Weights of a small mixture-of-experts language model, trained from scratch on English Wikipedia: 11 layers, 404M tokens.
Below are experts of layer 7 (counted from 0) of a mixture-of-experts language model. Rows are named router (the router's row for the expert) and show model dimensions 0-255. Each number is 500 + 40 x the weight over its row's rms, rounded and kept within 0 to 999. Numbers have three digits each.
After each expert's rows: a language model's description of what the expert responds to. This comes from a sample of Wikipedia text that the model never trained on.

# expert 38
router:473452469504486527487395479478533510524523462520460447468426464464516564537467535552505495509463533449429541501514547438525465498555613469467556496504510545470482465501484457562524486550547473560540534513451494442492452560429438467492481467535442595490544481490504532478549492483538513431548452486517540473561514466536451489495569516466528494573461565501465559517525424497463513550464467468514537508514459504562468509483435485544435553555508499469484438479511459485501535518454448508498482504478525499455520451557522477486548439511534511451551504542577424472547506538500536553505463451476534463495487463423447460528503398442491522506499546445504529478453508430472505481480546463530523488469461433546524456482618510533559506568477538562424501498566526481474498548505552
What it handles: Table cell pipes

# expert 9
router:471481565483516466523451544554494531427570470512485511490430530528508514482517507510468528545412494558475464481523446484463546565505553526567467499528513476457462520543542517518449507495547542490526522574582549544417541471514498568475515527425450555572530514489465480534553496435527527497486487533579437530478496509526449567526458526519501428450518481474517510441575573469537474496537469486475523468511474532443415544483520560500508457420455542458475483535477518522448492574490391520498537514422483500497522475455421520546520480451481488478397522495502433515442503525468505512517491525500546487509504497566468493454446545489529502487446524492523483482526471552479471510451515473584430587490476449504570477467478508547447592503474474497508527551475568559558455559553457
What it handles: Capitalized name onsets

# expert 23
router:555531467506481536481537461468450519498460555557469536545516497502467452521481563540479552486453475519519496472505455487501505439542524437432494587445491504550487521449485503529498562499448489433523481453428378622545531502529435481462494513549554450537464428473466455506505503577507477505453496550431484505555458501490453521517538572499516530513556460598466531541506456515513455499476500489478486432479539509587493479489478474473480444468473524418475498527518490492505501417485476514496492560538516431463435568554468478504537516546577448485560555457515473512511492457504483428558437454538523529480416542488491533575591503516490538565510421483519492518509524510535491483573605475484552474555506490486528544488489565544463499499473448485405479494490525502524506473522510
What it handles: Past-tense verb endings

# expert 16
router:400496588517459523557542560473519460485500484437530545468453439573561511494463539474446479495454472545484560537574446470528542559469463510541472523547512482486546502522477479493480555478572511479548585540531521538475423502523535485531456490487433469494554541504517528501501484494506465563527536475566506507495534506423552612482600466551486462425523526489462511504502536590556521457495495443469465539493469563433481554498478508549515498514474468488486518481489599482495500543480512503465436530473518510530513494459538540515515472471450510504509448492502529533511489532412432447510527522479477468482448472542510489452439461561487567430469440471550549461567520521488510466423502518521523526506514532495562496454536548526493591462474523436466519527553423564403535540544507
What it handles: Latinate word-initial pieces

# expert 61
router:471489578511515509497486430545510486487499499547548445499462480550499553487517445533505481505486538498460453475520475522451405460469454505501534477500489492439575529503483452516543552567481503527565482470550486511497532394451504496546533501513440518520454439463545576523472529475509451456500524544554541405497456498446471548458433512447507511555449451522515523523471480506490506460471562550489451474431489454477520537420516541497485523455460482473495565538514475525520507489448541452544588524447446512507484486412544509519480527445548452485507538559495531508442445502461554542397484472429515486466486513433502466480530470482485541490513567477537465461480481523390518491465475478570541491390496482519524463444496497484472579532546438535457459438434510558553582534547445
What it handles: Spaces and dashes before numbers

# expert 59
router:468466469498546575497518523442481559431471461499480421499539533497510466461501521449405511500495523392449532416502450493562470420555563534476492523530507542523483498526523487532443525425517449438506464534525503521533522514518419510521433512555520435545558531512489498567465486422471486436497509522475456453575464496500514484474517480457480465435487446484449479567434411499488565482497427518512426475528547465555500441489503445497522485507553513451480560491567477480559457494527451435478464479543533461535441489484579479478529435502510525587596580454523471522516442494477493439483529472543503497435475487395478446506551506494531569486467490397528549543520517512507540487561464447501516495467493506485492515490491506520499490486505514502467454465558482532524489462575498
What it handles: Verb stems before endings

# expert 48
router:487509440525477468487488548569554497586511546508576505551477486534485543489557484563448507501497524451542450587498565544521461508437478513511544547495520481547555532419496506492452426483502491534485513479498471565491573501531488441498549516557541444471469520511452498510474462503447514451471468487494540555494483551540530538515519504454523514491441424435537444487543471557469516525526501497493463516546531510539557506477456468525480460512460516483605512483500473444568477497458531533518506472536478478528517584477441490511469465515511488539544511421525471516471469533517543507528542471575461469577538504483453562483533496485536543509397492501452580544419557524567423447567557551478535452414499526469489537512468526461477500488540421472451455562619497488562449534537456
What it handles: Noun endings, activity nouns

# expert 53
router:484532497490461493524559499434496427456479547539572562508458469535542581451521474470476560505495518497517398485442540563521545535548506554565524430448564527476494469498461485540406455513527423460460504500492488536532549483551493570499510419469491583464546451548509577508418488512549515525517482506577596540476510504507493485496514455492557485490545461523475471472489512408495528392554520523495542478467459498524549461534509499470523490491522478474511536560487495484521517442530521523487466558552475451480545462543518481535473490576503579521555554562450510430468531531547457489506498534474562452503516470459417527530478473544521544546456564464471449505509443453526480469511460507542461483483466481467433527473546526534513546450486530605514453504476479471478424549545480
What it handles: Latinate word stems

# expert 15
router:513510488540475553468503414424462506451546569559506502483537450492462479576489475397466480589544496501536459539447557480517543505456508511499572406577420531563537523474496523493539536542524500536441497542512510556527465505480500536533519496539496464537441505524522543495550529504542511509573404481516526492555466530530470426526521495505477534543481519534518524402508466427504427474432448433458528448485530480538547505513572500450495505550483449555624508521515503521470547482499528511507430499551474523515557501512549535528528521567487521471496507515458472531508464473560409479477494500533494549491508430543565466591515523467499529479490440491470447514502451511517501525576474556481448491514557508525482434504511544428531516487519510442546465583494480457430489473535552
What it handles: Place-name word endings

# expert 44
router:512495528482577528468431557427443464505459493482525520525405516498483516498431454529463450480491518443517586475461587482506436519440448468447450530466510537534501524506475465523454566446530447448482571476479440543487517516548531467476490548447524543497556491437456462494408548540530462497545454562527501447447544486502450510497466529523452531482401481498484494476494522527553513499582444511485526428510450462486574458495526479502514488519463445484488452391512410520552528502505469536512426548534477503499500568513513508436532538495487517525534445568528442466474477550546489460436506547502482534485469454476447511500480468538551527510546605531465456541506512527476531505496516505577467489502494521401517594522489515493519540498532507501570492503610495510434501533467477
What it handles: Mid-word t-endings, spaces

# expert 11
router:434459496472420475447564472553511469505552534515486432487451598495449493504520514529516457487493585565479524483481578503513545554412486540487513583480519433484513461489542476536545495514510534484539546485559498390375472507493566461480492540531503507463488438492493518584474537458513444604541520461486543484462547550488471447532495495489506427503495556504481554474453483465552477459510563516480516466525476527488525493554464553476591475568493501484511469517513582504574482541478441483542528497518495547513503484506475521396516444544441488562572455515506492524514528505505504455508486529511601527524512499434467458477540502526533495571524412521450520540541523479516478440481474535414523460433461549502431540511506479521555468459512558519536494498471478490456473453477512
What it handles: Pronouns, conjunctions, auxiliaries

# expert 24
router:478532508514509551482478500471510476515432492493505497550496489501475531419522550537428449461523506495503482499523511517452447482505529573545499500515541417441495545523529526491439571529466437560490451483572436512522543438521540479556547441553549417540532532511482478446478520542439507559466491486462476518470609557508578539551575485481490494506518499519523499498468482439518507495447517501535504529444593583536558401541577475508519540464505479419514562490506591469546488498472492518513514494547589443520562467428497463512509490492506468485431416489503493483539535550499507478530481523450511572501494479538453497492479500511492469504484452523539502476502482520552563483490486586459473544423494493540569520485460531553467500504397482487497545563562516516495625556469480
What it handles: Table cell numbers

# expert 6
router:435445462566458463440495517478471516469587534496467550473476464487523507509512584540446451544479588502515482546543447429502519492480527502519486483536532531434465466498471448507431474463543542477530539406552481558474522479464490516527458444468451564460544469578534500558482498498505438398489488521552488468510532486476536521457498416491508492482484418573436498501548531568489511499533560542519524477502464502537512550445571467549567550512502573484447482459518447455542476450493436514482541470453517467451500490488540580492473526536429471479542443562481516517453509527466507464527475539476509466452529446453459573465531533454503505488416439531533528512560419557553509463473454484432492532570561525434507468511458498477540505517429522492515565518497496457520565508471480
What it handles: Word-start fragments, table spaces

# expert 45
router:545495478552614391512533451528457421526505530501517450550517500532461505563433529535529470526455474486503458533501495573482506488572413502536521489432518507470498507562500476491538588462462457490479509460470453487514591538426466561496569502547517438472456511482554506442544510479457546491481522517455568491524432485528477464492414485441484478512542567477482535560484526418478480498527550431516441456478555512460527458556549469512533507574509482447504458471518560486494472453555491455435508436452575504523481574457460484450467521483493513556478468518559500545550480520568511480513504538466474488507580459456531420481583544546492501527476449505481524417509520510517480532513457508533515539519536480585492544432488517488525556529508410536527443491534505493541528482511484
What it handles: Heading connectors and stems

# expert 20
router:512475496480507537559477533479478528495506428549497519475495517418538494552464491451457559477556551487464440500426481463541473511537542484487450505590472568525487498508484506531453476528575577543465521565528527505502494427514508511468487550481453555582516500546492534490541432424491528533455478457535449536459528551450535564534456526474439481536528519494486474485532528531594522491529454512459465476513453571456492513494498576485462495432501534484477486459553517537522523609528458522502522483586519493512472434488434503455589522535520507454434487492523445480493485456431513521466467514476492477495507518520582564502479511501485473463449492492572530481535486462456558542478519510569412464535463452531570491511506470507434626465442534485440488470452528604517510522572549
What it handles: Name-initial consonants

# expert 47
router:521527487495500527426510505488522426481518515510487534542568498479463536488527478440495500524485468505492557384418494527440384532531465529564502576545544524489455480562512526574512448470524504528506491535499451530439489486470468457505455500450552486481472480468502463488472573524515445563494466516430537452490492480555559456482440436545456501553457498481476503489491514470480486459536499519487537528540519454544544542472533508554482437518482498451495457447428519453396513489501568557460458477500428585493452398470514523490384453507496523482493539560536504530494500541459520390504562467553529468518444549484490562524475481479527394496577473565470486452469456486517480553497535511493486537510481491491473551531484461466469425462483451571483492441459522500527492528567505
What it handles: Mid-word consonant pieces

# expert 63
router:558538529548523498463499548521453547534539480468521442553567594419472489534473492505492483525462518560467482534499514479496498514489544486554438559528473450461479513577530528559451477493549484524502519488561503456555454473528547563447407463506537562449529447547527482515493504501510524532382539518498448506433572541520546517490419450491531472492532459424474464449528503534429458452464433529532537484475461486448504528458440557512508447550487522522466478552454459507430504493474554533494532468485534532540488447458427488519520456467463482501467516504509502450509501482473569528510516460486509488504442490453605512520453513540432469496495472509444510467475483481415505535483539509438503431501493437492572561477498474554429531510458599471572565541545561544512540488443445
What it handles: Name initials in sports tables

# expert 33
router:517478509440477500513564501391531490509491408500432493440477449447454431535489478454521509488547575598503452483467548456468540471468535448423503461485439557531486579491571491494580486561535580531528541499446513491514458465529491507439500402527507480557425475571538531551502548511471527458573456510482511511520525553484489461498539497474562585550468521417489511417516493489463497515498509425470520477509500570474479431480450503473466549534472467550581507458527456545490501579480450458495474503477491546433487541428442527454502495510496521448525454517515506480488444419561457528495479557512545538530486427507536523538501493486518461476475441487514499509469488524565486529522477552474476498528501466618455525521476533465471472551524465460479515471455491511482563512491559
What it handles: Foreign name syllables

# expert 25
router:553511443463536506512468486525487582567475534439557478444539486506458506537454444463533489470544463488480517512494575502524474464524506445433521491546444543471440492457470537521496485555515531535437483511496444415500471530481534496567458484521514503427518524478451448489426503442475453527472542426476518515549529466539520500484465526474459461524494448490536499507381558535468495451495439567550431506501461525528525486485504436496431504483504511536514552471514452522453516444537490522542537583449468558548426524458497505523461576442501467495450424499533480432591445421472556563477577505510485484509485478541513449489475517473475432439504543466427469381431544545534474478499525509499475503520445464526501464492500492551481413463446546520503488506408477503483450532486498
What it handles: Surname onset fragments

# expert 41
router:446512596465511432486512528538493462456466610547473491445489535518473431561438576434548572512505420533539429521505484518515499512514503435519460526494563517455470512548528521498430527479408478451501531496451497494528541492479485472462553582494529427510515479514458510460494540509509441451458548499486569454448473441598465526481595428434486559547522550479519529519482478455487415492469510558509506525430533444515511499560493535490558462583532534498501478462451528502484477498525502552460492488455514531442482593499466514563526506446539530555491440463518547494503495476486454499460415539531502454451517570473437477472495453522538572503516511526524465501534524557449405515545500479471469484501454504455526509538464541427497477542462518536529527542497492548505436504525472
What it handles: Adjective suffixes and adjectives

# expert 42
router:451584524483477532502498498439450492466474488440435437531501517525570521508460464571552521543500591462574484586542504492444464459536490492468521447498444481488536475445421533549542540456505490503510467580534435487492504541521486484457486503514422516555422489506470476451485511463483489449453464472539457536468524461508509455526454551513526512485504478559518482489537403471471534508518535394582559512544492488514491465459500527422509518491529534515590461530545505556521464519451500472439423534460531483518425482536500502523556590536523527508498470473467500433475525560444470453519550486461538512498511530552563575541520447423528522445473487521511470482477514501474456545470444419490535514506457447503563519453535473495570480491567574484520487467412535502429450489467498
What it handles: Prepositions in narrative

# expert 22
router:467443539468461432493516513513471484460479435556497539469520528524486495443458515535463492507456514457458531469524534445530486479504622469448503544479518488559508472554503431532436485471493500469476439551507500507395507552532516501511499558544579503464541456444532477574531432547512441538536436472520480470472516556526485529470481534439469499505495467464471463497501520588513539512563452554513500432478520471532504519524440489540481533502467505541521497526484529396529451448498542475539398513498479474490517436498526477455438462521433510505569465520423522499416563540489455514452505488470524524448417502487445464537506548564480529452575612468423512524520503567538456447509474432496552599518513539530415507512480529484518520504541480530564489497550530504452491524527548
What it handles: T-containing subword pieces

# expert 18
router:532553483490536587383574494561514551481536466484430556430527456487428486468534534545502481482507527546429499501478495493491527534549508555538416468542432521489562418469528577453540497491537535526485502562565460408578516567445458501462437589533402474475550520511466509528502506493467501561443483432454468560510561490513523546516459550519558534527550583484549479543499509504471460534529460508527576471481471511513453539546523494438481462521476482506465473454521457522505501496509489519591506470518535556522488446480431493547519479511464455465445510455475439468531499520483529528445570533483440484490462482480481519545486592445517484553528497453483510526561517524509508486496517548450486493549498477478489501480526522510513526485456487460554549520402436415525512457516514
What it handles: Names and country codes

# expert 17
router:537506469518528478526518538433509533460540538413543484504497525465448528463526530551577496466462531519473467496460531527513513462481570470534527526553485515512459461500546426504420493445539475485499546497417525470572523514512453466444481528414387566517489554573519451519501498472459519474520549438451446542464554490520533476510474461467500500483492519483500442475485589498414469516499450457416473567497489471431492470438446469517557467411478541531498524499501419518557484491488464519505481512515445479498497469530545493420499486479444493537468515567507579421494470517480573483467468465484506486522509474476393518433469474441522434535560490449506542477581484509509543497470527551474465542544549537532514495495424478499436459558455571524507556485472528456588504553521525
What it handles: Foreign name fragments

# expert 54
router:513479560460529534483510482539562534594493518461550476503449504508553535523492528463508556502457550489526496561572547538561527515472535451539533481471487540523559492548526430519511440446444517469472454546483481521484448457499441531476482500461468569525573510522447421547572455524466478515525508529571427560482440491458476471437506515468496505476515489444480464481540507556471551512519564542524538567528509462566541544557513531482518529517467451442440538495456505498561504522521543492537583396498540480532509482511508476553468552489504424530486466516492514476550458464617466484541449507455510501457529523446434462471521465521461554454468478458492494501512506543410502531449490431572575451454499529520507468538451413508543453491446504439544475509474487490594497558525551
What it handles: M-syllables and prefixes

# expert 4
router:503456551542547480498469479477524557454502457533474489513518492557476568523466455520490466499533504464547523508516485456421486498493539469428504499522449482468472449475480475530525549527441466413465511466509544466542554498502442556471487481505418470431478448489530486487552526518564546516531497430515541444519551503538493526534544519465541446578488495534518474419559413406471453552490519547456568494529497564472461518460441463492563510531522523483504454518452561507482407489461544488511558486428492505508447493451515450455590558474466517513461501485551541427486491442552608550513478452476460538511495528465508491497516497504577532488499523507497578544484503548552448509463509444538470454537506457486462441478439485553594582501528566404457501465450457444503499468502513
What it handles: Month names, punctuation

# expert 30
router:522522502429435482475537466522512521449569473508542534487469452482554522479539541373487524554606514520502435530452488511481512463479518442438506482493500569552416501476532524439492455482494536483506506438466492508437495475418498519508527485538554405467499518540541542514521577476468519515558484514496500464507492505531436485507531474490512553537507458464547573436436514536515462536506522438475462526535485487525485522562536487501483561530507519528638523504486546500524457541519475477468520531450535542470507522518435549564517509506489554440516509456502514585499481490573475442571478510564486463518494478516521518434471445531516523491457443560606498481457493495518503511599493491520463567473470531557431478531464509413457477493523449461537474488544486446379508436496518
What it handles: Word endings, taxon names

# expert 55
router:450522488497456451435510443517479551462538507535525573478515516504473538497537491475523540575483481487582502534430456566515465516492466516477513451545532483545479443445534428486583447543478537538482472470506515559451455521486526512528588508511453410513442505486487503594475482552563506491494488447472514519531478463497494459499553499515512522498445422451553566487462438497527574452494578440503506508489501445475484548496558528536450491494495531484544488512467469480514435531535488549568470448472466551459490570550453469511565492491547482441471545468474512551451515524532503532449525461551482573509579486518544501434496527474568591544566470510496491485397466518525538607557504477495484496495527555545510483448445405477491504526551428512457525540505475452560443476535532
What it handles: Noun endings before punctuation

# expert 58
router:529520535519462492492492437515526484538349569526480502523553505502507487514427558545402521485531449580553502479465532516569491485505503506427509518492510468515496472480507500509532477502467496499482444532431472508493554496501563464535470513527546518564572452429516378436445477501509451505466493462438473516496470472495432516519486433446501509519545431524499530603501542580475533462443489494502536445512475495542433450526503488510570445501511445504535445467549488516525524530478519462476488492553489518523476499526490466486482496453528504575478544525510430480581484466541533521528460453565467532506422508454529463512517439479455562465526504501492492509461440466475476426552531439482495464550556556444574462529479574488496412512489435482458510508554548494546599493459542
What it handles: Verb forms, -ing suffix

# expert 1
router:523488490480457454540505457547507558555479484543455499463535483543536514574555468468495485507495493496491529542507499482533502482495494517518503413461500428546461470474463547438532502522474545548546544426569527496469503523451531515461476543437507440485489486527490468562516505544479507538491454532508564470493585516528482540558518570525470510499503550523568414548509436505505542509514578547463387504494567526523480504473532522482513460482512469454559513510412523486487441499428446533553561445537500539489469603566550422500528514479514484568456566512494563541515553507459568547504529526530552551456541524539572549462469425546506511529461518578456569470519554428495481505535506470420471510505508544535468401469512561520502474474489491481467478566494419454479449492443519
What it handles: Quantities and numeral digits

# expert 7
router:447446495466445481495525441437491439548514547563456549420467572437515494491464504568474485433499596555536476553541479573491539482474435494445450483519497505518553455428487556485514475471511467445513482481476508477451452474541564542524562518459520516466474473474548560485485552561555521487479473482501512464506495496524519530466416422504466557508449460467557485520529504478597478503492500448478509532558551553535476516482517477470436445440531533555501610408528496497489447456513432576554495526483507505514535477490532511433478495534492554529477512453516538578492550457524521541505473513512466506469510482595460461503520493540488448522501400509485528570490539487518440470523529528470523499566519492516578485431501538562515516470538530472537441558460470492538542417442474
What it handles: Verbs and adverb endings

# expert 39
router:466508490432511506513473480552502561547539568465568506487481577460428506428495516462518469535493503460513546520449483574474456481470523481512536408539569544528558487509521460513523475464477461534437489523448479492506522497479491546524548499534483459497472558518444487545476437472532474528520458559540529543538512517509494472477514512470511502514457438489494552516440568487557522524434496455469483612555481530490591554490568501506448513444477475520588391462490506519490474553537549496503498427544447568598518509520416433479446496527578523445486550485460507548489494519514526538512512431501480553599583515463491508453476494510487536467460499477459534426428455513505480427504474534471499477470448560550504519532449523483543456520530489603493509516584461474510542502514464
What it handles: Common nouns for works, groups

# expert 56
router:522562506509493495540441478531433482475598446469472436433477546527479501488503523535502454443558470498572546488529456528444470450493442592516583494498432475478484483527514407459448553506562547569543470562465513440458531496504517516539434447528492490554555494475483497501407519480490508464516464531467420543467445528467521582488497534587474475524517497466466509513586537517435545509521528445512498497497517503534491569486537516511523483461537434535489429478502492527518506502490459450513541486515531523542511514495493432522530464464453482454425480493500497522530524449443469542518517485416525481544459494492505483466501562497472485519525605548487416563522560504441500526462471540539503587459493451521588575537523449555526565508515525534446482504492391556504497454499484
What it handles: Opening brackets and quotes

# expert 37
router:504537460492549455451508515506490393440509489488452514489462545519557509550497495520483506450549517418517510503530421468506554517473459467468487521492477577413485464516434491461513513471535479467452544436527603497493497553481591575521499495587454544453402584562552589517521494512460518566507530504456514490497498482587513479541470502465444547470485463528519475589479472464504505509490473441500531528523487466493510451524553482418535544519565430452509492517525541566492450553437508526542450525514478508563465522523529466466461532502560497479494432470525470507533540543496472559534553520462493532587510567566463443458582483557518554484505455510431489525534501528546417570550471485534471452490506431526490539568475498500520538469513513557485530472531502538465511499534493
What it handles: List separators

# expert 57
router:443444533456505425505493555547581452518588504491519525473445572509459495553549498482583534545493450509627488480491479490497465522463491473492479435553530518499505486504521468487558440472473545534493480463533518547507515543528449471547592488495510415516479566483502511519442449464488492554499536539528551594553517482453480461570554499456506501536485550451448463540497514470546548517516439492546502548465491510421535537534490485487507523497456584530477502578451489519478505524458527454511557444521454483501573544512533513588435551528463531473512567500521564546482536495533505479470453405541497529456560461502499529578450500470520488534506526569480527480488450450490485467517488508544526509420520526470498469584540539504541435507558468429485547496587513508564512476436476
What it handles: Place and position nouns

# expert 10
router:551533478500564485489497544505532477479493480535478492492546450528482483515542436445560431438525542514579548442443510483498497436481552446459502535523459504497530450504426503558493559533500507495469509451532548498497461573518541393491503545550565500554540461556554497552498534504446538552533489501396485489436538486466543559505440544534462505413553517555481522457511477412543449493520489493460528534469489501445464580391427422499480573547551495533518561505569470524457492456546512516478440488530519434482560576555521503521485485427548526428480479541533528520528496467516467482462491526536507506502456496518570472537549439541523483513526529455500532560511454454515488573501428554493464436510565428529541459476541453530534517519515516530497485489440505509522455522508496
What it handles: Transliterated name pieces

# expert 8
router:513445496476498431491548493511481471541426434478515528460545510462529462511562497590471417455456506446441528442496513448495479503468514516458498511526478510490458419481490566483546477547439516419536475447512536506433470532513505500483537569462481435496450559478470459525529518511514473590556452548478519498542434468452435513464505530476533529503479504512519448498550455517471416478521571569504477511499485475492558484456465567492506562473492536501513562503482546481464521459540503479553492442550542478514470544584545481533550489455424471533487413508467477523479490467484455476476548471523512534502579537527546417424396505410480538510481472471465516495561415513535539505487456531491577439451469571514467471558494497453470523422454465550499516506536466519482515435580502
What it handles: Digits in infobox data

# expert 46
router:507465486573466493486488514513474468503471485453583514499551485487563522410555454521501573479529429509466551444517515430549490525523461590520523548585584456524511518593504496421493468533538502528458524531510576456604573530421548493461578469436485492510517504478468434508509472511464427553460503447493507465496514493513523481497479451501580482458522555456531471433520591498499509514520541568460500452495452509550506560522487466446502486461513475515493463465442485549474447503511496501463523508465521426419480417569493500545510478495466467536562529536478446516480460536481507481530485517466426495511475472569517486576473487484558477530511483484494464529439512543471432445514442521458529510541512501490487439492516522532482491535570478547444474433528488526506428574462597
What it handles: St-clusters and short stems

# expert 50
router:519476577557568551540561469531501554487444464500505472558581533533538510494520531515483492501525453473486457472483464452515518506436449443504484458532466422441505515552423531421543462538542494442470519497565432463498541473488506512581498441564466544428555499554479478496556516528468475481537478530457415487484492480536505597493509492564537556456524488497512459544523531444512449504522541477515556515499532472458478543576579501540509542547521481516472477406506523540465513510510548491421531473454446519511509517463509498579438423477493496439469515496543414523472475506515470519490494482514610500425510516537459451535421459493526448537480467477504455477523524488555455466518464453471524519497487510486520471547591477500548475462441544459577476546501493559462516563429430
What it handles: Taxonomy labels and colons

# expert 49
router:546537476499489566447494478573480536467487532509470446481452466487472463468451468555510535473490487522544500404496522476540471562464499494541581483494491467483492463555423446474494513486606497439543431411430549486486416536543557516526545441517516484473436562498421416531458564408529474441463514535515509503565486512437493527455522542468440426467526508502476444552498461515464421477545456519555456521499432451458515480554412481469467438479471485555445547483466491456555482557505485501569466530531562479425502466458488486504516564475539476500500560483509523461556480474474560563485515506578510492445536499438483573513488461523555497490508519513506477485527561501514489528472530558518510547546522486508560480502417482558523516489479497505449496477463495476533448558443540
What it handles: Table blanks and odd fragments

# expert 3
router:480418515466518510536453533534507489500481475565549484460481476536539467440523514437422503537474525460457487530434412550461439485535459599513494475470512557498617572572492521483482513490471529471501530462478547505462504507507519474462454487438421589526482540520485510485484513501467439557531527487485513526531468567439497602483487452490508403446563581543518469520529498553463518480481503455531460535512561514473493463441523527527442521533415439456502537486520512535474525456588467463479481443524490436511535479456528539440512473537598494459525538480534605543490461545491482548522513461560506487480506581509499574463523541493495486476490519485550485479515467513490496510503501469537498451499495496478597495533503440490512524463489492532519546405578447515478446565538433
What it handles: Lowercase word-initial fragments

# expert 29
router:459494522471454539475480434559494480455536531631427590519472473540480528504467473536576480545457424460571528516430498517515523558504496546458532451513476463531508486526537540542476537501513474510522526494493549471518487560475487542500486472532463443503513542565523487496521510470544547473461525538558542523577455488507507463534520523458463502517516535549531430460487553563498540528462495582474502545531540465482498527441501422486539555574513567530467577481442513485468558460476477526527442520416533541599495525506569467515459442441462444438488542495591450554453525529488506530502474483542509453520636453499454483413459533540499563509508562432497505535474513502522453501523493492455549507467484466453433463506457514523525499494486452472508469488431550530487551510478546
What it handles: Nationality and country words

# expert 60
router:470535507489429532509502495436495418397514456494487485484436454504441457528526470556485549504542500468531475450491541486548503424585441429493458525455490465544457469411528461537491497489531510461533488466440401512411519463506495491498489461531539467470422472532447507456500556540579520457440481558452488459538527543459544558538589499549458528513496473483541544532535417424503476510484420499484524522505558520539465523520434512464472436384474521510460492472479521463528452451496489509497465534544475460495459510517546509492555480511499485494506466502408507496531544443475577464578519494518522530551416499544460467500441471467468445539487444491507510536516533511497449475481559533468537493504449540503505453448522486494525452465506487454464534522521582583482585453536500
What it handles: Copulas and passive verbs

# expert 14
router:551521482490523465557487531520469529508468569409498520560535544517492509500504476561454508537500538511548429466515560518495548533482449563521458572501483506473516503533543435465550450536544511540454571499572504542486475470518515515546479555465547564519538580480487535483487464548567574513455515469567506530451389479446579508499447521465462483521590495512437524506517491509505501541458508555474545461458496548463497513545458566528502495489528573506457521519463505452493467497505568567488484439598504470549529443502516537501462502478482514427421436505425538444463497453418441491493534578496464461527500453520510458470501585428457562506462529445567503407520499468479479507498466567527476500501516465455499553535455450496501516462460531509550470440545478505471465472425510
What it handles: Capitalized infobox field starts

# expert 43
router:549542534444500518498396461441445562502459499443482478527438473497516475574515472565507491448439455528539496417488501453496560527481499553442554519555460503487480454495531472430529487594492452493557460537490591427469474516505457470521527482501450578436493421470476496478556461498498513502463499510459464482437518487527525510435488509520547426556548429479427506501573517483466527504523548458454505540420445475467442487468540537490534507476510517406419474582557464538515537520474453464563526461438489558534479461542452500534483490574499509428562505506486506513503539536484485510583484493489548460523477534525504418525509568535451512493543484491493547527443512580502570414520499540537483551539489504515492541545545451454519494501499548500529522447481469510556497489551468
What it handles: Word starts after in

# expert 51
router:490430494564538586583535448541465501515481483484460428539543498564575554578500462450565477502487499526482538472540558465481569491539529492522477499489511469492514541473535468525550478487419548531519537583451463455462486535463513493493543426541588568461486482417467503430487541519517571494476538552505506494504513425440487495585568533495495470465487549513465474479522484505505508496541469487535496458401495452432518515591543518498452490511546480476477498503587516463528431543478556497551515488448563474531461506530518517518490521482519497527544401469475521521446471520465484447503454527550497506512495504497461508495486480500386483549544547484495448517543608472519423433404516527530466483484479483485495530459504575444509449489548490494457527582461472507438516474478490
What it handles: Table pipes and separators

# expert 13
router:527485429464572539431461543498537554579466456512481510500542447478473533463485459414546577493580584495541514544483537482529516446495531512485519466498492576500482462456519584519571457461530510486449487579508487497459502510493478505533457463474496456506517484518574497438528510510473498508544453444547401542470495552554541498474521463540465552491539454473494516447439462449496500529456504444442481454491504507512493433463499503516405486554462471540500560526554522530524471473541453489491511483487473573477469420460411533461537525588414549482483559506546471533575470498467496527426499501467505507493482492548534542530551518487510527503490499514510506524462474475417577540551505467517514545461530463538425400412530536502505475580543453447547511488496544497516460523519575
What it handles: First names, name pieces